Weights of a small mixture-of-experts language model, trained from scratch on English Wikipedia.
Size: 13 layers, width 256, vocabulary 29640, 53.8M parameters.
Below are experts of layer 3 (counted from 0) of a mixture-of-experts language model. Rows are named router (the router's row for the expert), down (a neuron's output weights, with its number) and show model dimensions 0-255. Each number is 200 + 40 x the weight over its row's rms, rounded and kept within 0 to 999.
After each expert's rows: a language model's description of what the expert responds to. This comes from a sample of Wikipedia text that the model never trained on.

# expert 0
router,196,140,235,233,183,218,127,297,188,233,176,152,222,221,201,180,197,276,187,208,224,181,293,168,252,131,169,212,141,191,270,249,225,242,253,132,174,199,261,209,204,202,146,138,232,203,206,209,251,230,162,181,231,137,204,208,197,193,256,246,192,170,201,181,194,137,207,230,175,195,165,209,171,149,247,168,245,249,192,136,214,295,179,171,211,136,144,195,191,141,274,211,172,253,178,270,253,226,251,249,204,149,158,232,270,268,211,267,194,215,208,136,233,223,204,172,209,211,190,105,222,178,239,206,207,194,153,304,272,181,181,143,179,203,235,244,126,173,190,216,165,173,175,105,243,180,252,204,244,194,160,202,230,240,264,177,126,240,216,173,188,156,190,116,217,237,178,219,188,211,260,243,180,191,127,214,196,248,185,227,193,308,222,178,166,125,201,120,220,191,229,140,146,165,170,171,166,212,182,210,183,154,243,187,197,183,219,203,218,184,207,168,219,198,158,245,184,274,242,159,233,137,243,158,237,237,246,165,178,254,166,165,126,204,205,192,157,235,230,155,198,220,150,185,171,142,173,225,187,182,116,203,210,206,180,218
down0,222,227,230,215,188,201,142,201,252,184,139,218,152,141,320,247,141,216,192,123,207,140,206,204,200,254,187,216,254,168,205,180,190,163,191,194,132,194,238,188,211,140,220,207,186,211,165,194,169,315,186,187,236,237,221,236,193,178,169,233,217,243,197,173,214,175,89,245,219,165,205,205,189,222,161,205,212,141,216,207,112,171,232,320,247,236,130,257,218,198,261,147,229,237,196,157,209,234,230,144,223,211,216,236,225,212,163,149,232,200,170,188,162,213,195,87,163,280,175,163,313,227,202,220,154,241,214,231,181,250,169,210,190,153,205,188,262,190,187,172,204,220,147,165,176,214,261,196,234,175,234,188,224,241,158,213,228,210,289,277,139,238,274,274,230,176,181,177,202,316,201,265,165,185,164,268,216,207,151,192,226,252,155,185,225,163,211,149,205,172,166,206,232,212,213,192,192,158,177,201,217,189,130,209,194,181,174,177,245,223,176,234,128,213,232,195,207,247,214,195,158,188,173,171,160,165,164,208,176,138,199,209,230,267,196,220,88,164,176,208,201,114,233,226,114,269,169,268,193,228,160,198,202,185,215,237
down1,272,152,181,167,255,216,177,228,229,151,205,190,144,274,226,195,228,219,227,136,281,254,150,203,224,261,171,225,208,206,206,206,230,181,191,221,252,187,265,229,133,148,182,205,265,179,188,216,194,211,218,226,247,154,155,126,136,175,111,200,227,208,223,250,236,174,184,250,226,199,207,176,221,198,188,252,197,191,192,129,199,173,202,226,236,199,193,200,199,165,198,237,279,250,197,147,171,186,187,208,246,221,146,184,168,250,246,230,165,208,243,181,208,208,176,200,200,273,208,170,208,242,131,204,173,236,201,178,220,188,207,189,155,214,175,209,151,113,206,153,185,276,184,138,184,215,154,184,145,173,179,246,176,182,195,190,226,155,200,186,224,252,296,266,229,250,165,310,152,192,192,192,227,305,252,257,248,225,204,203,278,265,233,217,203,312,238,270,174,194,225,237,178,224,244,196,230,235,210,179,215,183,237,196,176,189,92,238,151,244,171,196,218,235,211,208,198,270,194,277,159,175,222,225,223,201,195,139,274,164,226,253,228,278,154,205,171,185,279,170,223,182,138,180,237,119,184,206,160,223,216,195,167,261,155,69
down2,256,226,139,219,263,215,217,182,200,223,126,192,172,299,249,249,179,198,244,217,197,227,204,260,223,221,221,207,219,238,178,167,250,252,219,92,154,253,249,202,165,210,212,136,199,214,161,198,214,212,213,141,170,235,174,177,153,238,256,174,310,149,211,225,286,191,247,167,208,103,214,184,290,250,119,189,246,232,206,169,254,101,157,205,167,247,232,159,288,263,190,119,233,225,184,185,222,173,104,209,188,231,185,125,203,226,231,223,109,150,198,186,199,233,229,230,262,190,195,234,127,207,201,102,217,216,212,187,249,220,180,151,204,263,220,220,246,226,191,247,268,215,150,228,218,163,140,145,189,215,184,166,192,202,222,140,212,179,206,160,152,153,144,216,244,209,199,185,197,200,175,184,253,224,198,239,150,220,217,279,111,201,256,228,176,202,160,158,172,208,139,155,222,245,173,173,212,171,193,210,182,231,196,225,186,208,212,242,199,183,225,196,243,259,207,195,237,200,171,194,195,256,164,192,232,243,163,233,214,174,211,166,231,145,127,169,195,240,214,276,253,198,259,191,231,257,145,177,161,220,270,169,210,264,230,171
It responds to: Prepositions such as of, in, for, by, with, often after nouns like part, member, List, in running prose and titles.

# expert 8
router,218,140,252,190,136,273,198,166,162,163,194,215,209,136,62,195,249,254,150,191,190,267,155,238,172,166,225,127,142,144,138,211,242,199,258,183,196,175,114,240,208,183,170,236,249,173,181,236,258,231,248,193,258,232,121,219,250,204,228,235,200,156,176,222,157,203,152,209,218,210,148,201,150,143,193,141,174,146,252,143,136,235,235,171,235,244,203,244,148,253,206,218,141,150,202,159,184,251,209,192,227,185,205,217,194,269,170,251,188,218,186,173,146,158,211,181,192,205,180,220,246,116,225,268,238,252,171,240,207,186,229,248,202,128,135,124,251,243,262,155,180,195,193,276,135,245,161,184,178,242,273,212,220,179,141,169,201,235,245,237,177,255,234,245,165,147,145,214,149,253,150,248,182,182,208,222,220,205,180,215,245,191,184,199,166,214,170,178,247,184,165,108,200,242,188,186,169,123,190,188,183,207,200,242,183,214,228,226,154,203,175,254,269,150,199,202,159,233,175,176,234,161,173,266,160,207,197,179,123,255,259,186,178,215,189,252,169,191,109,155,199,152,227,208,175,218,164,206,224,237,159,229,157,138,255,206
down0,205,189,227,205,250,155,238,175,236,290,196,151,169,148,212,159,198,228,207,217,232,240,173,182,176,210,254,179,235,259,179,287,227,174,98,293,170,217,179,180,272,184,194,130,243,172,228,236,251,158,128,228,218,132,222,215,277,172,237,143,246,233,200,154,167,260,175,257,256,161,183,163,204,211,230,179,213,232,231,259,191,203,125,197,238,180,203,171,217,91,195,257,218,182,192,178,207,157,167,200,249,218,157,159,152,274,189,234,232,233,213,182,199,205,173,191,221,207,221,246,226,201,180,150,177,175,215,206,183,139,194,154,170,201,257,235,228,195,218,306,145,174,198,201,255,266,236,202,196,202,248,148,143,187,232,192,172,220,230,190,222,217,221,171,225,268,232,232,122,195,165,198,271,194,223,135,178,219,235,163,198,120,168,214,141,198,195,241,126,212,230,247,175,202,139,202,296,253,171,144,232,131,221,193,258,169,216,209,164,175,245,185,193,267,199,212,147,189,210,203,150,220,189,132,261,169,123,315,158,164,139,236,173,228,239,234,219,187,253,233,185,201,216,112,216,215,236,220,164,144,260,221,167,178,127,211
down1,224,176,163,153,225,156,207,217,191,161,223,228,210,214,191,209,199,190,212,240,194,198,154,183,156,130,187,211,154,187,259,192,245,209,238,250,139,236,243,245,212,223,311,126,123,159,251,189,259,221,218,259,235,180,209,220,161,184,180,192,252,172,165,185,194,219,243,151,190,203,176,140,137,221,227,133,192,112,257,158,296,214,279,254,195,238,182,258,177,182,126,199,233,253,220,128,261,244,112,189,264,240,162,254,244,201,244,181,160,172,163,187,214,204,168,154,192,229,200,193,223,173,256,192,192,201,264,208,181,209,215,283,214,235,195,211,168,206,158,167,241,184,240,178,181,223,208,194,216,207,95,245,138,185,169,225,170,186,167,289,83,153,202,134,229,236,216,178,156,173,234,220,200,185,169,199,173,173,151,190,192,146,181,237,140,289,219,183,154,178,132,211,162,241,197,161,141,205,212,217,260,209,198,133,189,223,181,209,146,198,185,190,274,137,173,141,238,256,229,256,257,188,189,228,238,196,172,180,195,207,199,155,241,161,210,241,150,166,156,148,199,208,179,264,282,251,174,270,234,180,277,152,143,178,251,225
down2,204,193,182,146,182,211,197,204,264,286,287,254,223,261,190,169,209,192,209,197,156,201,196,185,269,214,224,156,180,182,225,240,221,199,273,255,227,211,209,142,234,243,259,221,217,183,122,199,180,196,229,241,194,261,131,273,227,211,211,211,184,185,221,185,137,184,225,191,222,238,186,234,208,210,189,114,201,164,190,169,154,210,232,179,257,205,154,233,202,125,199,188,200,189,220,194,208,243,194,183,211,270,171,230,213,190,223,189,237,229,220,219,251,225,228,236,178,207,209,231,233,187,258,192,170,118,194,226,225,143,199,206,224,180,244,239,191,258,213,168,229,208,265,157,165,174,196,233,210,281,154,139,203,255,190,218,131,252,218,263,237,235,274,217,244,238,191,181,250,150,161,168,316,193,149,300,204,287,168,181,175,221,222,192,237,227,212,189,268,232,147,85,118,167,205,169,267,206,249,197,219,257,190,114,304,159,177,139,157,159,232,148,244,131,240,156,257,216,200,212,116,254,194,153,146,149,181,168,233,219,147,241,198,238,205,263,246,232,226,205,210,214,234,183,229,194,210,195,160,176,251,254,275,127,230,216
It responds to: Single letters, often capitals, that begin a word after a space, quote, bracket or URL slash, as in W. W., Noll, gwc.

# expert 15
router,214,146,220,280,204,164,259,217,188,234,184,174,150,189,222,208,174,265,151,204,177,195,262,149,223,227,149,179,218,162,130,232,230,145,169,217,199,227,214,121,172,174,154,154,184,238,293,199,225,200,192,166,236,264,230,216,254,151,208,195,155,150,230,216,171,255,237,266,166,182,257,200,227,241,220,250,244,238,205,268,231,168,238,165,284,144,183,197,283,133,231,181,196,191,246,227,195,232,200,244,227,206,232,144,215,156,212,250,209,249,151,180,231,190,164,215,176,232,146,161,102,152,179,185,140,197,134,197,190,201,184,237,171,177,195,166,177,169,187,190,165,214,230,194,195,193,208,227,199,178,187,208,202,242,197,230,162,189,203,165,207,186,198,128,285,191,165,233,211,180,241,123,248,330,175,162,250,239,217,277,117,243,192,227,176,213,184,175,149,223,221,241,111,260,155,213,247,231,219,146,202,181,237,255,179,236,201,214,250,163,211,180,155,276,151,248,131,251,159,293,178,215,193,190,181,249,183,211,255,127,230,217,129,253,269,168,101,203,205,176,148,134,125,222,200,201,147,217,200,214,206,160,224,235,236,254
down0,228,140,133,203,225,190,200,188,163,254,223,194,262,198,199,115,231,147,201,176,255,254,137,209,187,248,220,195,254,172,171,181,119,186,208,186,271,191,194,181,165,160,203,233,153,208,212,89,92,215,237,180,189,161,287,182,157,239,254,201,263,222,190,263,190,167,272,221,129,200,198,176,148,153,229,162,354,191,220,229,178,212,182,182,233,235,220,171,205,193,217,173,173,214,186,189,229,233,179,282,215,227,250,135,179,208,205,191,193,241,206,249,220,243,211,178,186,244,178,201,224,226,222,194,209,192,203,163,247,178,213,215,214,238,143,210,261,196,162,213,249,224,207,219,213,89,144,304,141,196,189,220,255,193,217,172,145,203,251,174,195,127,179,235,192,218,214,157,177,213,225,176,217,229,242,209,150,104,123,227,215,171,185,170,161,246,174,119,180,288,153,155,165,227,228,126,206,178,172,164,159,211,204,230,170,186,204,201,209,230,173,199,179,181,194,124,205,242,241,235,248,242,230,212,198,215,190,194,203,164,93,208,182,121,197,288,150,161,195,250,189,169,167,129,251,189,147,231,160,245,161,200,211,187,263,263
down1,232,171,166,153,203,143,148,173,218,312,215,207,183,279,251,253,216,211,201,216,246,164,240,136,188,233,195,203,177,189,150,210,158,167,302,237,218,240,204,133,169,218,204,234,238,198,174,183,268,201,141,164,201,222,192,251,209,154,200,214,175,161,125,202,188,125,162,194,215,196,192,177,258,265,258,190,294,210,225,251,252,175,194,221,261,145,235,217,186,211,148,194,222,144,169,191,171,253,245,258,230,268,277,184,113,188,226,206,211,224,85,186,257,219,191,165,233,233,246,259,190,201,209,197,78,187,158,275,201,131,187,224,255,182,211,173,148,177,222,166,108,228,198,223,169,248,242,217,186,259,159,202,140,192,163,167,263,189,225,192,179,189,259,260,197,234,131,199,221,143,266,287,214,198,183,112,187,198,229,198,128,211,178,181,171,188,183,227,240,217,237,212,205,213,269,160,200,183,183,168,177,218,215,265,127,237,121,259,162,193,247,208,159,216,187,138,215,197,209,237,214,156,243,197,209,225,262,201,177,187,199,153,237,178,160,233,116,196,191,200,214,221,210,208,177,274,140,196,206,205,242,137,192,189,169,243
down2,214,233,237,137,206,188,111,169,250,163,223,128,246,258,298,161,213,187,187,286,271,150,130,202,184,157,209,216,191,185,242,255,263,204,276,232,203,237,229,143,221,194,217,157,175,185,215,175,246,227,141,178,206,185,123,220,211,237,226,241,231,266,106,155,173,211,206,178,142,164,129,164,237,194,167,192,256,204,234,208,138,155,218,193,182,248,225,267,192,260,241,209,201,173,166,175,197,251,173,167,207,174,202,257,222,250,165,287,193,172,170,225,194,235,272,193,197,168,231,142,253,177,142,139,234,208,210,203,200,184,178,233,191,121,195,207,148,204,220,176,192,170,171,207,188,161,266,242,234,170,228,199,255,226,193,141,244,125,157,211,256,207,227,216,178,254,198,168,189,274,156,204,193,183,206,275,183,95,212,201,194,168,168,233,182,215,208,233,252,205,244,197,174,227,66,192,208,246,152,230,261,235,229,184,176,174,202,225,156,198,235,176,159,202,233,287,176,163,201,106,198,277,167,184,247,200,214,232,128,206,241,187,263,159,243,162,198,211,180,192,242,184,198,278,156,244,218,140,133,230,178,233,221,146,253,221
It responds to: Infinitive to after verbs like forcing or threatens, prepositions in, on, from, into, and possessive 's in narrative prose, as in company's.

# expert 42
router,182,218,196,217,238,180,214,193,269,147,202,166,113,98,225,157,199,190,212,218,211,230,210,182,201,209,267,185,191,240,163,200,199,187,201,266,199,212,248,256,239,207,221,201,183,226,197,241,210,187,174,233,256,148,182,143,253,171,252,275,221,272,212,162,284,161,131,238,209,214,279,216,154,269,134,164,161,112,189,190,141,168,170,219,187,220,230,164,245,156,205,208,172,141,263,191,287,189,189,177,207,199,175,206,227,188,197,168,257,158,281,267,219,162,205,208,234,250,230,167,233,268,221,173,216,224,215,184,241,184,259,155,150,189,207,184,250,224,153,267,145,128,171,150,132,229,157,214,180,168,200,344,207,121,198,143,156,214,201,114,208,148,214,215,213,143,275,146,248,217,216,211,158,206,186,220,197,214,172,165,179,251,116,141,182,190,183,251,180,240,201,165,262,255,174,180,250,258,218,168,205,171,229,155,252,149,233,165,236,229,217,212,225,221,165,277,157,187,167,204,246,135,163,203,242,164,267,271,204,196,174,208,225,214,234,154,170,180,247,194,273,294,222,206,205,243,179,219,216,171,178,189,184,242,163,181
down0,189,180,221,164,244,238,165,180,190,215,236,104,152,219,190,194,219,252,167,220,151,107,211,215,237,176,210,268,230,202,207,162,123,116,179,194,239,148,191,87,136,131,267,209,165,172,207,228,148,121,183,238,123,202,202,162,172,212,216,120,153,231,214,167,216,215,219,191,225,193,195,219,142,287,113,252,267,186,204,191,151,190,205,214,167,182,206,227,255,200,204,193,195,204,226,208,194,176,210,250,139,146,225,218,220,162,297,125,128,241,210,197,236,242,256,199,138,205,132,226,247,240,123,99,204,221,169,208,217,238,211,116,152,141,243,244,211,216,189,237,176,200,215,227,194,197,151,240,210,269,193,208,205,242,182,156,218,148,181,231,236,186,218,163,176,222,166,274,162,228,185,200,189,180,180,244,168,207,195,203,239,200,222,210,204,239,154,234,206,206,247,228,170,157,251,297,170,197,128,221,136,184,253,152,205,164,208,187,178,256,243,151,217,101,154,225,147,147,215,241,234,197,175,232,208,202,137,232,159,224,261,255,185,225,266,235,185,163,161,206,278,205,202,174,270,210,241,216,120,211,162,243,205,185,230,200
down1,199,226,235,225,186,173,178,226,204,256,257,216,177,249,264,232,204,173,173,206,255,182,200,140,233,232,233,202,205,140,154,200,158,167,206,175,186,189,125,240,177,179,154,179,279,221,210,208,274,242,181,166,206,232,265,157,174,225,157,214,279,184,212,198,146,135,219,232,214,123,194,181,142,190,217,207,141,279,242,184,183,149,223,241,297,182,177,259,147,223,214,137,255,214,217,169,222,252,164,237,224,227,179,210,267,202,243,194,227,187,308,133,184,208,198,220,228,196,203,201,162,230,251,163,186,173,154,175,263,129,138,184,163,283,268,221,164,203,328,255,181,141,234,196,215,147,138,199,204,273,219,240,180,148,200,98,246,190,238,139,182,210,227,196,186,188,101,158,253,186,224,176,203,140,211,151,188,210,193,253,235,187,215,136,245,198,155,226,210,148,213,218,254,108,170,184,246,179,280,204,191,185,147,184,261,213,266,199,145,176,171,218,243,225,231,160,189,172,183,269,241,175,174,176,242,209,214,178,199,165,164,184,256,149,185,175,227,180,158,211,244,163,225,152,175,192,257,221,132,177,194,211,162,160,227,290
down2,212,175,213,227,226,142,176,220,175,150,134,257,197,178,153,215,204,206,191,223,224,169,151,185,197,267,188,190,212,207,209,176,179,198,197,142,218,150,152,208,224,197,209,218,146,247,176,192,218,174,266,140,163,156,264,153,139,257,250,259,192,150,137,221,241,236,259,268,185,131,189,160,162,168,211,220,208,155,159,212,202,174,157,194,177,196,256,252,196,93,210,229,187,222,218,183,111,168,232,181,149,162,97,162,168,169,215,308,183,95,238,181,205,164,227,175,249,149,187,289,186,187,171,211,170,182,123,201,163,230,216,197,137,207,198,214,145,231,210,266,244,225,139,136,212,166,166,145,201,238,175,268,231,187,139,172,199,232,167,219,235,218,134,247,224,196,259,229,194,268,194,259,152,214,246,233,136,267,237,188,200,233,132,176,160,149,179,219,141,123,218,202,245,215,180,186,297,220,244,135,214,214,152,148,236,240,247,134,214,189,214,171,276,215,144,192,177,148,197,236,190,195,178,166,228,198,203,122,260,270,141,237,173,176,200,176,217,240,219,175,230,188,185,209,273,212,197,187,156,267,217,194,250,246,155,199
It responds to: Head nouns in names of places and institutions, such as States, University, City, County, coast, capital, plus words like film and government.

# expert 43
router,224,189,210,140,214,164,154,247,246,219,179,155,189,156,242,199,195,203,138,192,242,221,162,185,185,211,229,185,250,210,176,280,188,160,149,235,161,255,220,240,190,190,213,251,233,262,219,203,213,203,173,228,217,154,143,122,214,131,167,276,218,258,225,148,235,90,106,276,256,178,252,215,184,250,154,199,144,191,208,179,153,220,177,233,190,183,189,228,211,176,247,225,170,166,283,173,236,163,197,220,181,220,77,195,194,139,217,192,240,219,284,230,232,204,225,199,213,244,183,202,204,172,180,165,225,189,197,131,175,204,205,150,132,165,186,260,295,246,130,195,137,211,181,195,183,274,225,198,165,138,184,285,186,191,129,125,222,229,209,141,240,126,208,213,147,155,230,123,237,214,262,204,164,161,214,266,184,182,152,163,174,246,131,163,181,187,208,269,182,205,231,226,201,229,279,207,178,194,230,156,183,164,195,164,229,185,146,150,204,190,139,154,257,192,150,195,190,169,153,227,256,173,186,270,241,177,234,265,202,236,128,162,208,195,238,184,160,214,258,190,286,238,265,195,240,214,212,219,245,204,235,203,260,229,232,232
down0,189,216,199,204,155,240,160,275,233,225,168,238,159,180,170,177,172,137,227,230,214,202,170,224,134,154,205,127,243,190,185,259,199,131,205,199,193,306,221,199,195,188,143,100,144,131,190,288,209,223,261,145,154,211,165,251,222,147,298,210,230,233,253,213,118,164,216,193,130,195,137,168,256,248,184,287,203,158,160,214,160,202,145,221,190,202,223,241,175,196,185,182,210,174,226,265,200,241,258,232,212,224,215,277,189,174,97,165,205,268,207,142,168,241,155,213,187,181,160,203,204,205,187,280,224,225,127,213,142,233,186,286,187,181,214,213,221,161,231,263,186,218,295,144,207,170,213,226,251,184,203,200,170,153,238,239,187,196,297,209,205,183,214,183,266,251,245,295,223,149,155,193,219,214,181,138,224,236,200,253,193,202,176,185,253,183,233,171,220,211,217,245,196,203,224,260,203,184,172,241,178,149,185,186,212,208,166,229,175,225,229,210,192,221,173,230,199,178,207,260,221,239,250,140,289,280,145,260,249,243,139,179,207,191,257,126,205,230,257,229,162,142,192,215,168,236,153,146,235,202,204,212,240,177,206,165
down1,161,245,236,176,185,197,205,124,153,170,214,144,226,139,149,172,241,182,196,305,189,197,249,232,238,179,213,196,156,199,232,219,211,207,188,199,243,194,154,191,160,166,287,206,233,218,149,112,216,189,176,207,226,187,181,213,261,181,117,146,191,165,145,178,191,215,262,172,259,268,222,195,200,196,231,235,168,196,187,255,207,233,169,178,189,244,206,283,109,234,192,219,188,226,169,169,139,225,205,189,164,185,200,165,183,237,268,201,145,189,240,249,226,170,227,254,257,106,154,288,202,100,263,234,133,199,138,221,225,231,197,208,197,251,203,207,143,136,257,171,233,190,166,196,196,219,205,190,195,160,245,234,183,233,275,220,192,138,272,194,239,189,182,268,190,228,170,199,119,201,244,215,258,144,277,193,210,248,241,174,219,185,130,166,190,219,240,200,238,222,178,193,180,211,209,241,200,192,280,231,175,233,105,125,143,221,269,224,130,102,238,261,235,213,233,173,250,179,192,197,282,198,213,211,156,228,119,187,200,220,244,208,192,187,271,176,223,169,182,219,90,189,243,170,198,180,146,247,195,176,221,201,228,229,175,243
down2,199,215,171,217,184,228,191,201,240,180,188,193,208,199,204,267,238,256,182,248,190,173,138,162,262,122,192,97,163,201,180,163,156,187,281,230,237,234,196,250,222,180,164,229,175,226,180,210,294,238,245,190,213,186,209,191,212,211,178,286,221,191,193,281,191,127,292,216,204,165,175,178,102,265,166,171,207,86,143,178,193,244,174,215,194,217,200,202,254,220,153,171,237,214,178,210,274,221,187,119,223,193,174,108,256,250,199,240,197,167,213,229,217,187,145,185,166,218,188,193,220,201,165,209,236,171,260,199,166,187,211,244,287,177,189,210,238,300,207,171,175,195,157,202,223,236,239,181,217,213,183,204,244,170,97,223,196,231,181,217,152,230,256,169,246,225,177,263,241,143,202,201,188,217,270,180,213,177,241,192,277,147,169,187,229,183,214,268,189,185,148,192,142,269,256,133,162,137,203,166,155,187,161,200,265,222,255,249,182,260,202,244,191,256,225,117,192,154,155,183,189,237,191,262,185,183,197,246,219,330,208,243,255,217,143,147,182,210,221,232,158,184,246,232,195,188,174,205,234,189,169,189,218,142,166,287
It responds to: Head nouns ending names or noun phrases, such as University, Award, League, team, Leader, agent, often before of or a comma.

# expert 20
router,190,157,176,183,142,206,195,193,229,140,183,266,206,139,193,210,187,192,198,154,238,262,199,207,285,236,227,178,139,203,192,207,159,168,229,147,225,236,136,239,196,215,177,210,232,235,172,141,206,238,147,203,150,140,156,171,208,283,215,153,201,197,290,248,229,192,183,198,230,192,143,235,205,97,222,183,192,183,210,235,103,296,166,192,148,195,181,200,140,289,170,173,178,196,152,189,124,190,218,195,229,182,260,230,184,216,234,228,254,187,208,156,152,148,183,185,186,180,121,161,218,202,222,203,255,293,199,180,166,104,239,216,265,225,151,175,181,271,248,117,201,232,224,211,176,240,157,194,221,187,273,243,281,192,170,241,183,235,159,169,198,157,224,240,136,145,195,163,145,156,231,234,217,178,198,246,220,162,168,202,214,177,183,137,174,195,138,184,160,206,174,169,166,198,245,190,203,155,202,168,157,193,200,107,164,203,223,168,181,167,240,210,231,228,182,150,247,194,95,269,166,181,177,240,164,168,224,199,119,158,191,216,253,120,209,148,194,204,211,154,209,123,204,209,298,237,243,247,221,262,225,237,228,264,245,181
down0,137,179,101,171,171,181,190,256,259,225,197,123,187,187,243,195,153,212,180,152,133,186,207,161,163,175,173,270,167,156,218,233,172,271,248,248,226,237,264,171,258,214,117,154,136,238,228,223,206,189,182,144,193,195,155,249,262,191,166,233,247,170,135,123,192,159,241,208,183,212,217,211,215,309,184,204,173,215,230,233,208,143,222,144,190,172,251,182,203,231,168,236,208,161,211,223,227,226,214,196,118,182,236,236,194,189,178,308,208,277,162,218,275,185,180,204,196,219,189,193,185,191,244,185,220,203,243,130,214,236,172,194,165,169,181,176,242,180,139,301,216,183,139,92,198,137,215,176,184,164,216,159,179,219,243,164,210,230,250,160,262,215,268,223,177,208,207,227,273,147,270,205,228,280,269,267,252,218,198,230,173,196,114,268,237,210,215,216,213,174,185,212,228,151,192,169,191,266,258,246,183,244,210,255,223,239,138,225,242,219,249,231,182,168,229,117,198,212,180,190,219,151,134,239,162,187,214,192,245,198,227,190,213,191,220,257,170,232,185,250,215,193,105,196,204,243,164,221,193,179,108,253,221,254,194,233
down1,153,278,167,192,140,223,218,244,152,181,199,241,233,244,263,205,235,231,243,179,254,227,294,239,167,196,243,168,128,199,251,220,239,198,265,289,194,210,181,129,255,279,234,182,239,204,169,182,246,202,168,156,240,161,173,208,183,294,150,169,139,184,264,178,179,183,259,231,256,142,270,183,212,182,262,206,106,194,235,216,147,255,210,192,162,213,226,154,253,198,256,223,184,197,191,176,213,210,258,190,205,181,242,183,226,245,180,196,216,151,154,212,165,205,195,202,213,150,141,180,199,169,208,206,129,213,175,211,201,196,266,252,264,177,182,104,245,206,237,191,208,278,211,238,223,177,176,285,167,176,152,189,223,176,207,211,175,173,215,152,154,172,225,168,186,176,195,217,179,176,147,247,255,171,231,181,178,190,235,194,228,229,274,233,148,173,202,177,156,235,244,127,148,185,276,201,130,164,124,220,167,258,167,209,220,189,189,139,165,190,168,198,208,286,179,211,207,158,271,304,183,219,152,281,193,166,230,148,129,170,243,220,228,238,221,142,192,280,259,186,276,222,158,189,229,219,227,150,136,143,215,194,220,183,214,212
down2,202,207,169,231,247,206,183,198,148,219,215,137,160,178,175,179,231,173,192,222,204,162,186,121,244,216,80,277,264,255,173,209,131,182,197,178,156,161,187,199,217,163,285,179,183,219,199,229,200,227,147,249,198,208,162,192,170,168,230,179,243,193,221,193,155,122,90,244,190,166,195,186,210,209,109,174,188,213,218,143,148,142,230,240,193,179,254,181,174,163,168,176,284,173,217,187,235,187,281,254,215,212,214,154,234,219,236,136,108,236,175,270,162,177,195,166,198,174,233,137,187,160,169,240,262,228,203,175,202,301,242,249,170,173,122,247,197,200,178,206,188,210,202,206,196,290,201,172,173,254,157,182,199,213,273,197,255,130,250,167,160,197,223,186,192,273,219,184,168,194,245,198,131,205,178,148,268,240,205,183,214,214,223,169,215,200,194,217,219,169,327,238,208,227,250,215,219,199,137,239,228,182,153,222,163,169,157,195,165,184,204,190,240,227,180,252,84,208,201,201,222,237,203,257,187,190,248,130,261,196,186,198,188,136,199,206,187,256,162,252,202,259,252,209,169,223,250,178,164,115,124,143,218,125,171,208
It responds to: First pieces of non-English names, often with diacritics, right after a space, as in Rădulescu, Městských, Räsänen, Pavia.

# expert 33
router,210,182,215,144,220,166,196,189,274,194,139,201,179,155,282,220,233,180,173,232,254,249,154,216,251,289,228,175,201,163,195,208,212,162,251,254,158,271,204,220,221,237,202,171,198,213,181,188,197,221,184,189,197,193,133,203,251,190,185,280,253,238,225,180,242,175,132,243,219,214,210,200,173,235,136,170,162,164,176,226,150,177,168,172,245,126,197,194,227,191,142,226,139,109,226,132,228,193,175,174,213,208,164,209,127,149,225,222,199,159,264,205,198,195,163,267,257,214,158,181,218,222,79,193,207,183,181,151,182,168,255,123,205,179,183,220,207,260,170,142,183,210,185,215,157,213,179,199,206,190,211,237,261,218,164,186,226,210,181,140,159,134,177,217,179,116,249,154,263,177,295,240,158,145,215,285,186,243,123,199,237,216,199,185,198,233,138,245,180,237,198,223,212,268,217,224,167,271,230,186,181,176,212,156,263,170,205,131,177,199,145,225,155,251,173,244,213,228,195,272,222,157,191,289,197,150,291,247,134,181,136,218,231,124,193,166,180,202,282,191,281,209,239,186,271,229,183,245,187,239,181,194,260,219,280,207
down0,219,156,189,153,302,254,247,284,213,219,216,187,217,140,187,202,231,144,217,178,276,256,146,161,174,281,145,129,216,191,187,278,243,271,197,154,238,151,248,203,210,203,184,196,180,199,224,252,215,241,236,148,191,216,161,229,224,209,195,215,245,182,153,202,246,210,137,165,193,207,206,207,177,192,167,126,208,264,142,171,189,161,159,187,236,324,181,249,163,215,275,183,176,205,231,226,174,207,217,222,196,212,264,214,155,250,227,184,127,261,214,208,99,243,219,151,181,178,224,201,196,241,250,185,240,193,166,219,158,253,147,205,235,204,206,188,196,202,103,257,199,215,242,203,119,260,202,247,172,191,247,224,156,231,200,200,166,174,282,166,154,200,178,202,242,226,187,249,176,106,185,205,167,210,188,140,279,208,196,268,264,185,187,219,154,240,189,187,216,215,194,192,231,244,229,107,152,217,224,211,225,183,149,229,220,283,177,222,264,263,122,280,200,206,180,184,248,215,229,214,251,188,181,198,153,235,247,320,208,223,177,229,209,189,235,193,197,197,210,205,197,268,128,106,181,222,267,178,184,207,187,191,185,191,156,161
down1,260,199,170,182,173,249,198,192,254,139,220,185,148,169,130,181,172,195,146,201,190,142,104,261,232,185,191,79,214,193,215,174,153,126,176,212,168,182,160,143,190,145,252,133,178,136,187,285,280,125,185,138,194,243,249,206,253,246,225,136,234,202,186,235,167,202,189,124,154,259,246,181,153,198,234,239,183,159,194,214,235,203,182,185,233,190,131,251,161,191,170,152,210,191,201,208,208,227,241,161,205,158,213,158,227,184,210,244,204,231,140,220,246,202,224,216,199,230,201,197,120,161,268,231,203,207,114,164,220,229,212,250,194,154,161,214,278,139,181,172,187,191,234,243,138,155,116,222,256,253,253,179,172,199,177,266,238,202,196,237,233,197,171,161,197,192,238,168,224,147,237,226,182,204,202,199,184,144,197,207,213,182,148,244,194,225,259,168,198,171,205,168,228,242,204,173,161,180,133,138,178,200,217,210,226,178,147,113,257,162,143,233,207,164,243,176,187,251,202,172,232,196,241,136,107,99,186,125,127,183,186,231,179,291,189,212,121,186,231,192,205,159,147,172,263,231,196,128,189,192,218,200,274,200,188,181
down2,205,163,200,154,225,195,154,223,294,239,241,193,195,254,211,248,223,279,215,172,194,166,189,227,278,202,234,237,214,220,272,231,185,225,206,214,259,273,220,219,141,245,200,209,240,161,161,246,165,176,226,208,203,190,226,256,154,249,136,229,116,179,154,176,226,217,128,158,179,222,208,188,170,203,185,190,251,218,212,273,202,201,184,186,190,220,198,127,180,252,256,189,213,192,178,190,175,201,188,217,212,258,229,151,226,290,204,203,272,284,191,199,294,212,212,206,272,192,194,153,262,236,264,233,216,248,241,238,199,274,219,198,134,203,195,233,199,197,201,198,159,178,182,189,205,139,246,248,177,169,187,155,176,208,121,214,252,162,200,170,214,264,214,197,216,260,170,187,259,216,271,213,194,219,174,177,209,240,207,200,212,230,273,198,192,261,236,272,259,176,92,131,211,133,194,215,179,282,193,207,193,170,266,233,218,200,154,237,237,175,202,202,206,181,248,207,147,190,230,172,250,209,126,245,171,202,126,148,231,184,156,137,179,275,184,204,173,321,174,153,245,315,147,142,190,260,250,176,165,182,179,236,143,239,197,243
It responds to: Given names, nationality adjectives and named entities mid-sentence, such as Ahmad, Eurovision, Shell, British, Michael, Winchester.